python train.py --n_layer=14 --d_model=128 --n_experts=64 --experts_per_token=2 --d_expert=64 --d_shared_expert=64 --activation="swiglu" --moe_layers=[0, 1, 2, 3, 4, 5, 6, 7, 8, 9, 10, 11, 12, 13] --router_score="sigmoid" --normalize_top_k=true --routed_scale=1.41 --balance_loss=0.00271 --balance_bias=false --router_cosine_scale=14.0 --init_std_router=0.0151 --lr_router=0.00149 --vocab_size=16619 --norm="rmsnorm" --norm_eps=1e-05 --tie_embeddings=false --optimizer="soap_variant" --lr=0.00584 --beta1=0.95 --beta2=0.95 --grad_clip=2.0 --batch_tokens=[65536, 131072, 262144] --seq_len=256 --train_tokens=555300000 --steps=3945 --dataset="wikipedia_en"
Below are experts of layer 5 (counted from 0) of a mixture-of-experts language model. Rows are named router (the router's row for the expert), down (a neuron's output weights, with its number) and show model dimensions 0-127. Each number is 200 + 30 x the weight over its row's rms, rounded and kept within 0 to 999.
After each expert's rows: "raises" lists some tokens whose logits its average output raises strongly, later layers aside; "comes before" lists some tokens at least twice as common just after its tokens as in all text. This comes from a sample of Wikipedia text that the model never trained on. Tokens count by the router's weight.

# expert 50
router,215,198,198,275,219,185,177,211,245,226,192,145,168,161,188,214,223,151,211,245,192,170,184,176,144,159,208,173,220,196,231,182,172,238,209,196,246,165,196,135,228,206,220,205,230,245,221,178,142,196,157,200,240,234,182,248,218,190,193,255,227,232,179,198,217,256,209,193,173,236,204,200,204,177,240,189,223,182,197,180,207,185,210,212,179,166,275,235,223,206,205,188,140,252,207,168,170,235,247,166,209,218,212,197,183,175,230,207,180,239,169,205,208,161,236,188,165,221,276,244,233,191,240,224,201,187,219,222
down0,168,201,203,202,273,161,222,203,233,170,227,195,134,208,202,187,197,206,228,175,210,188,205,256,222,185,231,214,204,179,180,200,238,221,190,194,190,228,182,189,161,234,204,184,208,162,204,281,175,225,246,217,184,242,101,218,237,217,203,227,210,143,194,192,140,172,146,252,220,203,215,231,217,229,227,153,211,245,197,172,202,259,201,220,197,197,163,217,181,172,182,225,167,211,228,164,176,159,222,196,171,191,223,172,172,254,186,237,174,231,217,186,218,211,267,224,229,182,216,225,189,131,194,223,231,212,203,205
down1,250,162,183,165,203,200,200,238,170,188,214,195,178,185,173,196,216,161,189,209,166,309,169,249,249,208,198,227,227,225,178,168,194,173,245,247,234,195,213,220,208,175,178,160,236,207,224,186,187,227,221,219,205,192,193,230,205,207,246,150,192,216,193,182,209,157,250,180,192,236,219,258,159,172,132,157,227,151,131,179,213,216,156,238,176,221,182,179,251,189,218,212,198,220,244,209,216,172,171,157,168,194,196,220,170,189,186,179,246,176,235,189,222,165,244,208,210,185,231,240,222,208,228,249,232,210,173,205
down2,199,206,232,262,209,222,193,210,205,276,207,236,175,208,207,161,163,170,224,197,223,230,211,230,210,184,224,226,258,229,195,131,210,205,202,159,179,184,187,193,174,192,178,173,273,235,219,177,116,179,177,221,159,226,232,189,234,217,198,232,199,202,182,156,240,128,194,238,163,156,191,167,225,217,202,251,219,232,186,270,209,255,191,193,230,193,225,185,179,161,171,200,224,160,206,171,220,216,182,182,218,165,248,173,201,250,204,194,181,185,247,166,221,217,210,198,229,219,167,206,214,176,202,163,190,173,140,196
down3,193,216,202,225,214,176,195,186,165,203,194,145,178,223,224,253,187,143,243,203,236,220,223,198,234,185,232,172,183,165,163,194,229,161,303,228,229,198,202,190,264,220,176,235,170,186,189,182,183,237,187,208,211,214,174,197,177,188,226,222,157,273,236,185,208,189,185,207,197,203,192,187,225,182,210,221,192,235,164,241,239,141,239,205,194,228,235,207,212,183,165,199,190,225,232,164,214,189,193,225,232,209,163,185,209,297,152,184,203,171,176,216,168,198,158,193,195,222,200,207,204,250,148,232,276,218,191,244
down4,153,249,182,201,196,199,227,183,253,231,126,208,212,176,213,247,185,157,126,224,179,195,197,201,207,186,179,200,166,231,207,211,235,171,222,163,170,193,211,156,193,186,211,200,191,159,233,190,211,234,275,184,184,216,187,186,237,190,237,243,184,241,251,222,207,260,217,190,239,208,173,197,226,199,260,226,176,196,147,196,172,169,153,184,213,224,181,187,194,191,233,219,222,193,145,175,241,187,184,198,174,247,170,189,181,191,215,190,230,214,190,191,266,176,250,209,205,215,142,151,237,214,195,243,212,275,194,218
raises: "-", "\n", "Other", "–"
comes before: "-", "\n", " that", ":", " –", " office"

# expert 6
router,190,236,195,253,225,178,216,243,188,202,166,259,169,191,158,252,162,133,226,250,212,185,222,178,196,199,193,162,235,154,230,168,236,233,180,228,194,137,253,159,218,184,207,214,232,195,251,148,159,178,167,171,180,218,200,250,252,186,192,273,219,208,204,196,215,208,223,195,173,171,186,225,219,201,271,180,225,208,182,161,172,153,214,206,177,205,201,230,256,182,172,170,189,180,246,192,201,179,223,221,203,196,176,153,219,188,208,219,176,249,143,201,179,160,184,172,156,224,222,217,211,199,230,220,193,205,182,162
down0,237,182,216,230,177,217,188,148,164,178,239,197,235,185,199,146,190,200,198,197,192,198,168,238,170,207,160,226,251,189,111,216,208,189,242,111,201,231,157,224,158,132,205,190,240,191,149,209,178,200,261,208,221,169,181,252,150,207,192,216,202,165,167,220,175,199,158,205,201,182,212,197,196,231,201,196,190,229,227,180,174,204,186,191,168,149,162,205,207,202,203,149,254,216,231,239,185,187,203,159,222,249,197,190,189,225,151,147,200,204,213,191,193,258,212,233,176,260,179,168,250,189,193,205,193,234,204,182
down1,184,158,264,206,164,239,203,196,250,176,169,193,207,201,218,210,188,181,261,163,218,190,179,228,251,203,220,179,213,182,233,195,163,192,197,171,218,206,211,215,201,198,153,150,187,158,198,203,199,184,255,226,192,186,179,190,221,179,166,146,175,239,198,236,180,231,201,259,212,202,167,175,188,250,153,167,235,186,263,203,273,256,220,192,254,186,216,177,217,221,213,192,199,161,212,187,208,226,176,212,193,198,271,214,211,191,219,255,152,176,203,192,272,163,158,242,167,241,181,243,215,204,183,220,179,177,247,220
down2,146,138,194,216,220,259,229,168,196,219,164,246,203,174,208,198,218,199,207,197,230,217,167,112,172,159,249,142,205,160,172,228,209,181,173,185,150,192,167,167,247,185,229,202,200,226,240,235,216,196,177,201,184,210,224,304,198,209,212,262,199,210,244,217,192,198,189,200,219,214,203,198,201,198,256,189,213,221,170,194,153,233,210,184,188,153,224,197,231,148,199,181,218,176,185,198,195,181,182,207,211,188,266,155,232,202,163,190,184,183,218,241,211,208,265,224,196,193,237,246,159,242,215,194,197,235,208,227
down3,179,180,253,175,172,204,173,164,204,223,193,183,235,157,164,243,197,214,230,172,186,210,161,138,245,143,217,186,203,261,234,226,238,186,214,190,200,201,187,207,217,216,177,207,208,232,133,167,214,283,228,171,158,178,166,168,196,215,178,211,274,179,186,189,228,180,168,192,175,206,231,239,213,240,160,212,169,157,207,212,176,190,173,203,189,192,244,184,168,265,229,172,171,251,200,205,216,225,192,157,210,177,246,221,187,223,219,207,195,226,212,164,260,250,227,166,180,142,221,222,203,191,209,212,192,217,150,174
down4,206,233,167,223,235,190,181,158,188,139,167,193,177,225,211,220,201,215,173,184,169,228,153,229,225,155,185,199,165,163,228,176,210,188,90,171,232,225,163,173,201,270,207,189,253,179,194,217,170,199,221,196,209,252,211,212,207,210,202,243,236,106,198,191,172,170,195,202,173,161,191,217,156,185,202,136,247,192,239,250,190,168,209,184,217,212,178,185,192,238,155,197,261,249,233,192,199,203,164,179,251,178,192,190,205,170,188,220,242,197,184,184,199,194,181,203,230,182,191,206,150,226,181,220,192,189,249,203
raises: " injured", " wounded", " enemy", "th"
comes before: " |", "–", ":", ")", "),", ")."

# expert 11
router,207,233,234,224,215,168,191,222,232,233,174,160,196,169,144,220,197,141,218,233,204,154,216,154,165,225,168,177,209,164,203,187,253,186,194,191,231,202,262,178,198,218,194,184,215,207,231,234,141,192,182,151,233,194,196,236,198,211,193,270,190,189,190,279,163,265,234,197,211,177,169,242,197,209,233,150,226,209,155,172,127,208,233,198,176,220,185,164,259,201,178,205,186,218,196,175,187,217,202,199,233,189,219,209,219,200,259,191,197,238,174,205,179,174,216,231,151,228,243,245,231,234,247,191,224,235,219,194
down0,208,153,209,206,110,236,212,172,181,193,165,253,248,181,201,237,193,158,189,208,209,167,145,241,190,173,181,179,221,149,152,172,199,213,206,243,266,214,205,197,219,151,179,186,198,207,184,164,164,247,263,185,148,222,192,192,205,180,209,239,191,237,181,201,215,172,225,103,189,197,183,215,200,166,185,225,227,183,215,198,285,229,189,222,199,187,196,197,191,231,181,170,215,161,222,176,186,175,216,212,160,188,171,230,196,210,210,166,185,215,217,186,226,183,221,202,230,162,164,142,244,152,148,197,211,192,186,187
down1,198,218,198,153,205,200,245,227,168,191,146,211,212,204,293,230,222,150,218,182,189,248,217,197,230,222,253,197,175,195,202,171,257,175,189,178,220,233,177,203,264,156,196,192,211,174,212,206,144,238,173,165,185,266,196,244,213,205,227,179,171,194,248,166,247,192,187,173,218,175,246,188,209,200,246,233,176,175,189,233,149,191,244,162,192,250,190,211,215,153,216,197,200,186,150,219,194,189,213,164,209,219,159,148,229,251,178,162,207,159,192,213,187,202,204,201,212,214,210,159,184,221,215,190,250,198,128,189
down2,182,136,231,192,190,258,179,217,234,198,213,206,171,204,213,258,152,222,199,138,236,260,210,211,201,260,210,168,169,255,194,196,206,229,191,186,179,237,162,210,167,209,209,254,214,224,207,176,196,153,245,190,180,139,208,181,205,201,185,194,179,221,178,222,151,164,229,192,206,189,218,252,191,184,214,218,236,210,160,233,213,165,177,219,219,251,230,201,216,193,199,220,226,197,236,259,253,151,180,138,141,197,247,249,173,232,225,190,208,158,246,218,239,202,200,219,164,215,207,188,187,200,174,227,250,222,182,190
down3,181,190,182,205,170,188,190,247,199,229,216,189,225,191,165,210,223,180,240,213,185,173,166,205,203,226,155,222,238,197,152,168,264,191,220,273,172,175,215,157,216,183,210,232,192,193,206,173,147,166,234,207,255,236,174,185,249,202,254,292,189,199,189,204,124,219,204,198,222,207,201,231,229,205,185,172,229,195,118,247,187,222,235,198,201,192,163,211,190,154,208,193,231,200,207,196,175,196,251,174,179,203,162,186,144,234,223,251,223,128,192,161,220,221,243,220,173,234,194,202,191,238,187,220,217,206,218,207
down4,159,239,161,188,206,189,141,195,207,166,162,185,225,185,170,250,192,196,252,167,168,206,181,171,171,195,214,216,214,182,212,179,186,168,213,157,189,159,219,169,203,176,130,199,202,212,166,189,180,173,194,221,183,147,199,192,162,169,206,224,166,210,218,190,200,262,207,187,209,211,240,210,211,191,216,208,223,244,244,216,228,177,207,181,245,205,194,238,220,157,247,168,248,198,182,164,204,178,193,150,216,213,180,211,163,227,176,199,144,243,238,200,130,174,198,170,209,282,163,208,208,115,238,218,165,177,136,193
raises: " as", " to", ".", " (", "\n", ","
comes before: " of", ".", ",", " was", " in", " is"

# expert 57
router,227,217,207,240,236,193,180,227,203,195,145,212,215,191,159,211,247,163,218,237,189,147,169,183,184,255,160,181,210,186,218,156,221,218,190,149,177,154,213,143,163,220,223,226,229,238,240,215,169,197,179,194,198,225,221,238,219,209,204,257,222,274,194,267,187,260,185,176,226,199,209,159,249,201,227,170,229,228,216,160,187,199,171,191,214,189,245,195,265,197,183,219,156,174,199,177,186,222,174,194,235,193,221,196,243,212,230,220,170,253,163,210,231,167,164,214,134,234,243,206,206,178,222,208,236,215,242,198
down0,189,207,195,199,194,195,235,218,208,215,197,121,180,206,198,187,198,126,218,176,168,175,174,232,180,200,157,165,186,217,192,173,174,174,162,200,188,206,167,212,251,249,204,166,186,146,176,191,195,201,203,172,158,202,200,214,225,181,260,229,244,196,240,218,216,201,232,233,288,161,231,140,263,252,255,265,190,161,177,164,199,226,222,207,185,116,151,201,183,201,215,206,202,230,187,182,225,190,190,169,201,169,215,212,158,223,188,171,196,169,203,178,172,193,209,197,153,205,219,220,194,198,267,194,184,189,184,154
down1,243,209,230,207,183,179,258,174,234,228,155,198,188,233,160,182,169,226,202,232,209,177,219,203,184,125,163,207,200,229,168,206,167,211,223,247,231,193,216,190,244,158,222,203,221,222,260,204,209,270,179,224,187,189,194,183,205,193,201,171,155,168,180,123,202,196,204,170,178,158,197,141,182,177,236,194,187,225,193,224,194,229,137,225,206,195,233,213,195,171,197,225,210,217,201,189,227,193,250,203,232,164,188,140,248,228,203,225,236,205,261,216,244,210,174,134,192,170,164,192,213,174,218,192,237,166,258,255
down2,218,151,170,186,166,244,180,200,233,213,168,239,210,244,226,184,197,163,219,205,206,186,228,174,193,214,205,233,222,202,207,219,208,184,240,215,130,217,158,193,165,175,209,174,175,143,186,200,221,188,220,150,194,173,191,212,116,218,192,243,180,235,174,240,226,196,247,179,184,229,225,192,226,257,276,182,182,179,208,223,210,201,245,278,190,209,221,190,205,184,172,211,192,167,185,179,231,196,148,252,221,219,193,196,224,228,256,192,215,256,174,202,215,261,213,134,206,170,191,198,258,215,224,232,222,196,240,232
down3,221,190,207,232,202,211,224,221,208,209,203,185,216,176,175,229,240,209,205,256,170,231,211,246,224,171,163,206,183,177,143,222,256,209,121,186,211,197,168,225,200,199,224,252,194,192,204,191,210,174,187,173,200,185,243,144,161,175,141,207,205,272,217,244,141,190,183,217,203,187,192,236,230,244,220,224,222,192,173,157,204,191,232,182,229,217,256,163,220,213,231,190,204,205,189,227,219,197,255,143,211,206,188,204,200,212,172,224,182,235,154,282,206,179,242,136,185,169,158,163,193,238,163,187,234,168,161,205
down4,218,247,253,183,202,172,210,188,163,175,202,212,162,211,238,227,210,213,265,229,230,183,196,140,240,216,212,154,223,171,156,208,198,191,171,215,224,130,228,217,161,208,189,184,209,222,173,157,203,194,203,209,214,238,202,209,192,172,219,201,158,214,211,159,202,144,184,210,173,215,213,129,203,234,159,192,163,177,249,183,167,188,209,199,177,211,126,212,142,188,239,237,177,204,250,161,218,190,177,182,151,184,209,220,189,204,156,171,188,231,150,208,236,166,199,191,158,237,203,171,175,228,247,194,203,234,173,282
raises: " reasons", " way", " distance", " towards", " purposes"
comes before: " in", " by", " of", " as", " on", " and"

# expert 18
router,208,216,231,241,183,187,188,193,254,197,155,198,213,184,122,193,154,147,185,211,257,206,214,161,171,249,174,165,224,189,223,179,226,234,173,196,206,185,198,137,223,242,199,228,214,204,231,240,138,183,154,149,198,240,187,241,209,214,141,269,226,200,177,243,197,221,186,206,159,203,204,233,218,179,234,143,233,227,209,211,161,173,191,176,174,217,206,159,264,200,206,199,165,178,180,203,190,217,227,183,194,213,197,225,184,178,240,208,155,249,190,193,203,168,185,189,169,249,276,254,208,196,216,195,210,222,224,209
down0,225,222,187,246,228,214,227,185,183,176,147,174,175,174,204,162,214,215,191,171,196,262,182,179,166,197,164,234,219,192,177,219,185,256,157,185,232,228,208,168,185,167,253,143,216,192,217,164,250,251,170,180,178,162,199,230,140,208,186,192,272,234,129,199,169,234,222,160,214,224,250,182,169,176,242,218,157,200,162,185,199,213,263,165,232,214,234,259,168,184,220,221,181,184,172,200,237,164,192,137,189,235,183,210,182,161,221,216,207,214,183,212,256,233,219,213,174,181,208,176,177,208,197,219,224,201,223,211
down1,216,243,221,170,214,214,131,229,195,233,164,195,181,201,184,239,193,220,199,229,193,184,274,196,212,153,242,231,174,204,226,216,179,164,217,172,191,205,178,208,241,161,212,198,167,220,147,211,158,232,208,178,209,137,200,207,199,222,223,198,245,141,160,216,188,155,172,218,240,206,203,154,174,185,220,222,148,263,234,195,259,190,175,191,135,158,200,265,210,247,279,212,192,217,165,213,228,227,255,259,229,173,188,206,183,197,199,210,205,184,243,168,193,177,221,186,203,204,221,220,166,199,189,218,190,174,172,214
down2,212,173,186,234,161,165,241,217,224,194,180,188,213,184,254,195,204,224,172,175,199,213,179,216,202,217,151,213,114,198,142,228,164,151,160,194,185,229,163,232,247,219,231,205,225,208,231,167,199,186,167,203,170,179,225,175,189,241,238,222,189,207,243,204,225,192,253,184,221,226,242,183,191,217,182,231,173,193,235,217,211,196,181,176,166,187,127,258,259,206,182,161,248,203,226,238,231,231,259,164,183,217,257,134,184,247,184,181,139,203,187,210,189,163,178,216,172,200,187,191,190,209,233,165,193,196,152,192
down3,208,166,174,192,219,223,232,177,212,168,183,155,130,185,194,174,171,245,160,201,156,224,192,199,189,144,179,204,200,217,248,219,215,199,177,166,227,213,215,218,152,201,174,206,220,178,217,155,146,181,181,218,221,215,167,153,197,193,213,228,210,224,235,206,199,212,210,236,190,238,187,196,186,174,277,279,213,220,232,266,201,173,193,195,178,174,184,228,245,193,195,223,165,183,240,159,240,215,217,206,242,205,183,194,242,211,186,176,221,239,169,192,174,284,158,152,232,158,180,151,166,142,181,193,232,181,178,203
down4,164,215,235,176,181,240,161,184,220,152,219,199,151,199,208,202,189,180,189,155,214,264,208,224,227,221,238,217,199,234,217,162,194,206,256,204,175,172,136,199,262,173,203,241,220,196,214,199,208,150,239,183,250,202,184,175,192,214,233,146,206,189,230,217,239,176,177,202,241,176,262,219,222,190,222,210,158,207,204,229,230,279,204,182,169,216,247,179,183,163,192,244,162,220,203,184,187,175,195,112,174,222,151,164,173,158,195,179,215,160,220,204,225,134,211,200,175,179,214,237,167,177,191,180,165,194,213,187
raises: " of", " for", " at", " to"
comes before: " of", ".", ",", " and", " in", "=="

# expert 58
router,185,223,182,245,181,205,198,188,188,228,166,225,194,148,144,218,177,64,179,233,181,191,186,198,190,192,176,210,180,189,205,187,205,218,220,157,208,178,240,113,188,177,179,226,247,227,220,215,182,185,155,183,202,258,182,220,185,230,237,250,236,188,199,226,200,226,164,234,193,201,173,236,192,213,221,169,186,213,204,170,167,207,206,220,218,207,210,193,228,184,194,217,213,200,126,225,226,299,223,223,199,207,201,185,248,183,232,195,181,235,197,227,187,186,210,208,194,212,190,224,199,191,280,236,216,170,239,230
down0,201,172,237,168,165,207,191,169,180,220,228,185,184,199,211,209,205,254,192,252,222,192,226,222,236,239,241,218,238,223,189,171,155,227,211,157,283,206,222,148,208,218,207,239,191,250,197,179,222,191,197,236,183,197,253,136,197,153,165,166,181,230,246,202,189,261,194,185,156,181,200,179,272,181,145,196,226,256,196,219,227,171,186,193,173,204,241,232,204,204,233,177,159,227,162,215,220,224,174,204,200,209,238,169,173,126,234,174,191,188,199,197,207,203,168,211,263,193,170,187,219,185,252,182,235,167,192,192
down1,198,220,236,187,170,192,242,240,237,184,155,190,232,182,221,218,174,270,154,197,203,189,218,189,251,164,208,215,193,152,251,184,145,194,212,162,156,196,172,215,207,210,154,160,185,255,164,221,239,229,184,159,207,188,261,218,191,223,185,208,165,242,218,216,192,146,183,181,203,184,231,200,183,192,269,178,236,179,253,209,203,217,246,190,221,213,143,223,163,150,232,249,233,192,206,190,190,157,214,236,181,245,176,193,231,152,204,218,187,237,258,254,213,199,172,200,198,226,196,182,232,222,238,174,185,166,187,203
down2,226,231,218,229,163,168,220,163,193,178,189,225,181,179,223,192,237,243,215,244,198,170,170,208,175,203,203,193,196,173,204,198,246,186,265,177,176,250,211,158,203,157,184,198,203,131,180,216,171,193,228,144,175,152,222,288,159,164,196,197,212,193,229,209,199,201,212,238,201,159,199,216,167,148,204,200,221,276,196,208,165,217,147,229,222,228,145,180,233,169,185,228,125,179,186,248,225,217,187,184,244,195,186,186,204,185,205,240,175,176,198,135,243,182,198,197,235,189,162,182,193,234,157,179,190,172,191,233
down3,180,177,211,186,176,172,241,210,224,195,173,165,195,215,221,196,249,212,215,186,213,210,191,162,223,167,290,182,223,209,245,184,201,198,173,240,196,195,252,206,201,225,205,183,188,141,201,180,215,231,174,172,150,178,174,216,224,177,171,212,198,135,190,233,208,156,275,197,260,221,226,189,195,217,198,217,200,235,174,250,198,203,208,177,153,190,183,270,252,204,191,187,239,217,213,188,180,156,218,221,250,203,243,177,280,278,167,195,203,223,154,206,146,191,179,238,233,203,192,184,199,189,173,229,153,188,182,214
down4,206,187,194,162,224,181,259,211,210,174,190,233,199,245,222,181,195,241,250,178,211,145,234,182,200,205,197,229,230,227,216,198,192,200,168,219,198,211,210,230,201,235,242,233,232,153,219,184,187,186,165,199,213,205,189,224,190,192,279,218,182,147,222,172,162,197,159,197,211,179,142,224,190,248,192,215,241,259,236,177,217,212,263,206,216,131,203,141,191,205,201,227,181,284,224,135,174,198,200,167,161,241,186,179,181,183,223,188,181,213,183,165,218,223,138,220,187,164,190,201,267,154,201,239,194,193,188,174
raises: "\n", " ", " Total"
comes before: "\n", " ", "N", "W", " 0", "E"

# expert 0
router,187,198,207,167,215,176,200,176,217,203,155,223,221,222,169,254,187,101,180,228,188,164,191,171,192,209,156,168,214,174,252,200,282,256,195,187,177,191,193,123,222,199,192,213,159,202,209,167,157,242,184,172,178,232,182,176,214,182,208,254,199,209,206,221,214,241,263,225,226,220,232,210,222,187,225,208,227,195,183,221,177,217,226,223,221,196,257,276,215,183,192,215,172,179,205,171,232,256,243,184,203,212,221,185,199,202,206,167,194,236,191,252,210,189,184,157,161,251,258,224,236,225,218,207,227,165,214,221
down0,221,186,212,188,229,182,186,215,150,184,199,137,213,231,203,207,198,199,217,192,149,165,203,160,173,186,168,243,181,267,225,155,194,183,188,201,148,192,209,197,228,167,158,188,246,196,160,144,204,234,169,150,168,169,186,233,199,236,227,212,182,199,180,214,198,184,187,232,232,156,185,144,154,173,156,183,211,190,181,236,204,208,198,163,164,189,211,237,231,170,206,224,247,226,201,190,234,216,117,227,192,164,208,214,227,234,194,173,200,257,214,214,157,223,171,199,209,136,260,166,239,197,246,243,209,258,193,203
down1,269,202,154,215,221,180,261,219,201,206,247,216,164,261,210,190,163,177,174,175,168,199,213,183,221,174,202,215,208,211,207,150,206,127,208,235,190,203,205,210,189,206,171,229,162,148,210,167,210,144,187,220,183,229,188,241,148,205,200,201,183,190,223,260,167,192,203,148,209,183,165,190,187,251,201,176,191,262,204,243,158,210,187,169,216,259,188,201,160,253,220,229,225,169,215,168,229,241,217,173,168,179,207,199,178,177,207,166,198,177,170,169,203,123,239,284,217,177,173,223,220,189,184,188,175,198,225,215
down2,246,214,206,161,219,164,226,191,252,187,225,218,162,185,188,241,190,157,206,181,234,189,231,203,176,204,180,217,131,218,163,195,196,227,169,247,210,227,182,181,235,187,162,220,117,235,192,168,201,213,207,194,164,232,186,216,190,145,205,238,227,156,134,164,255,240,208,182,192,217,183,218,239,162,220,245,244,187,247,187,186,219,203,205,186,168,254,256,242,154,194,227,220,195,188,163,196,199,220,206,180,242,167,139,273,181,173,209,239,205,210,208,185,157,234,218,178,159,211,206,206,227,205,236,176,184,220,181
down3,225,169,223,203,172,191,199,235,217,215,119,147,205,134,174,226,224,191,170,229,211,208,246,219,229,234,237,193,244,206,226,178,164,223,199,213,180,181,226,254,238,201,206,221,194,235,247,177,184,193,238,174,199,193,224,201,144,143,177,222,173,165,215,251,217,180,227,204,185,241,171,157,179,183,185,203,173,196,213,233,202,205,218,188,189,202,207,135,162,210,190,259,186,208,256,185,196,186,176,167,102,196,219,223,233,203,177,165,234,208,185,187,218,269,178,234,213,244,216,242,207,243,219,221,190,201,204,142
down4,200,208,142,161,171,217,197,127,177,185,233,191,165,252,184,255,180,229,180,198,188,184,134,191,177,223,200,206,258,212,202,190,182,202,200,185,227,237,183,202,193,160,165,170,211,230,205,211,169,153,233,235,246,201,162,225,250,185,187,162,182,188,162,191,205,174,215,171,145,194,188,174,234,252,182,275,223,165,157,245,219,155,193,186,188,175,176,213,195,231,208,268,222,184,161,196,139,210,241,221,206,220,120,164,224,187,258,162,195,229,203,222,235,217,181,189,218,199,219,169,196,190,210,193,176,203,208,174
raises: "\n", " |", " ===", "\n ", " ====", "\n\n"
comes before: "\n", " 3", " —;", " 1", " 0", " 4"

# expert 51
router,238,188,180,224,218,185,227,214,212,219,176,226,203,180,201,238,189,110,203,213,228,195,154,144,201,198,199,212,178,181,233,209,231,214,189,175,213,173,258,146,189,203,176,181,196,204,213,173,118,241,227,179,224,222,213,278,183,237,203,254,203,216,190,176,185,214,201,166,201,226,207,218,188,208,279,132,248,165,203,227,193,188,198,205,187,187,163,189,213,194,206,200,238,183,200,191,198,255,180,181,208,192,249,198,211,182,213,230,189,230,175,239,210,142,193,199,127,252,234,254,195,175,257,236,255,188,200,207
down0,230,168,204,156,207,234,223,185,229,211,201,142,205,193,208,200,150,212,188,229,157,226,238,174,198,181,186,164,191,212,155,214,180,213,174,214,230,182,195,165,200,169,167,189,182,175,219,212,207,191,227,210,240,141,263,263,160,141,162,145,202,219,205,209,214,165,249,259,243,207,236,189,229,141,241,211,208,201,151,173,196,180,230,215,175,144,172,214,177,207,237,243,269,202,190,185,240,265,238,188,243,219,208,174,198,178,225,126,205,202,167,187,168,217,169,211,185,176,221,218,171,191,233,211,204,186,231,189
down1,244,219,179,164,193,236,183,157,168,198,163,223,205,210,203,221,202,144,182,191,231,251,205,229,237,228,168,163,209,213,204,191,239,210,183,216,223,237,229,170,181,183,173,168,234,206,167,231,222,214,241,186,158,221,212,186,213,264,205,209,193,200,167,168,225,227,229,222,196,176,159,212,207,216,170,241,248,199,201,112,157,160,192,211,233,176,168,205,193,178,183,150,236,225,226,223,180,183,221,220,241,192,172,180,225,177,255,228,247,187,247,200,284,222,215,159,229,179,260,178,200,159,159,229,183,177,210,257
down2,157,239,237,184,208,182,225,183,202,186,171,163,225,208,181,242,210,156,210,186,224,204,207,177,212,239,188,188,188,187,231,194,204,190,195,256,157,214,168,176,164,220,242,197,211,158,158,202,201,174,244,179,171,205,184,214,142,159,201,252,169,202,161,249,255,213,158,172,193,179,157,150,270,204,256,180,253,240,185,240,198,148,191,168,195,188,228,180,222,177,207,231,228,185,195,265,231,196,263,191,156,247,227,173,183,172,210,154,202,186,165,217,168,173,220,155,154,217,203,163,175,202,179,178,207,237,211,162
down3,223,163,184,234,185,195,232,222,197,179,227,176,183,197,211,232,256,185,212,164,195,177,265,174,197,268,197,233,189,193,157,207,188,205,265,121,188,239,209,188,200,181,176,197,256,186,164,171,211,165,174,190,175,209,242,224,194,192,186,201,162,221,204,255,233,241,260,219,192,179,167,182,208,190,222,141,173,198,207,172,198,193,164,202,172,214,181,144,196,236,150,172,210,183,206,212,231,240,202,161,177,195,174,171,208,249,191,202,184,214,162,201,210,203,191,228,206,281,177,195,272,140,229,199,223,222,137,171
down4,201,186,229,234,186,206,163,254,245,195,176,229,218,204,156,187,146,149,206,207,241,224,225,160,233,215,175,146,145,213,138,238,238,183,164,178,177,169,184,181,208,197,175,210,195,213,191,172,185,230,228,162,212,197,196,149,164,237,149,204,246,215,248,230,210,206,166,243,230,207,162,169,222,169,278,176,189,221,188,172,134,194,179,168,186,216,228,215,190,162,210,189,198,155,191,177,193,211,167,207,227,216,210,189,179,286,179,228,237,204,200,193,184,172,171,210,208,161,259,193,174,218,201,186,205,198,258,251
raises: "\n", "Club", "In", "Location", "Gr", "Sub"
comes before: "|", "\n", "==", "The", "===", "In"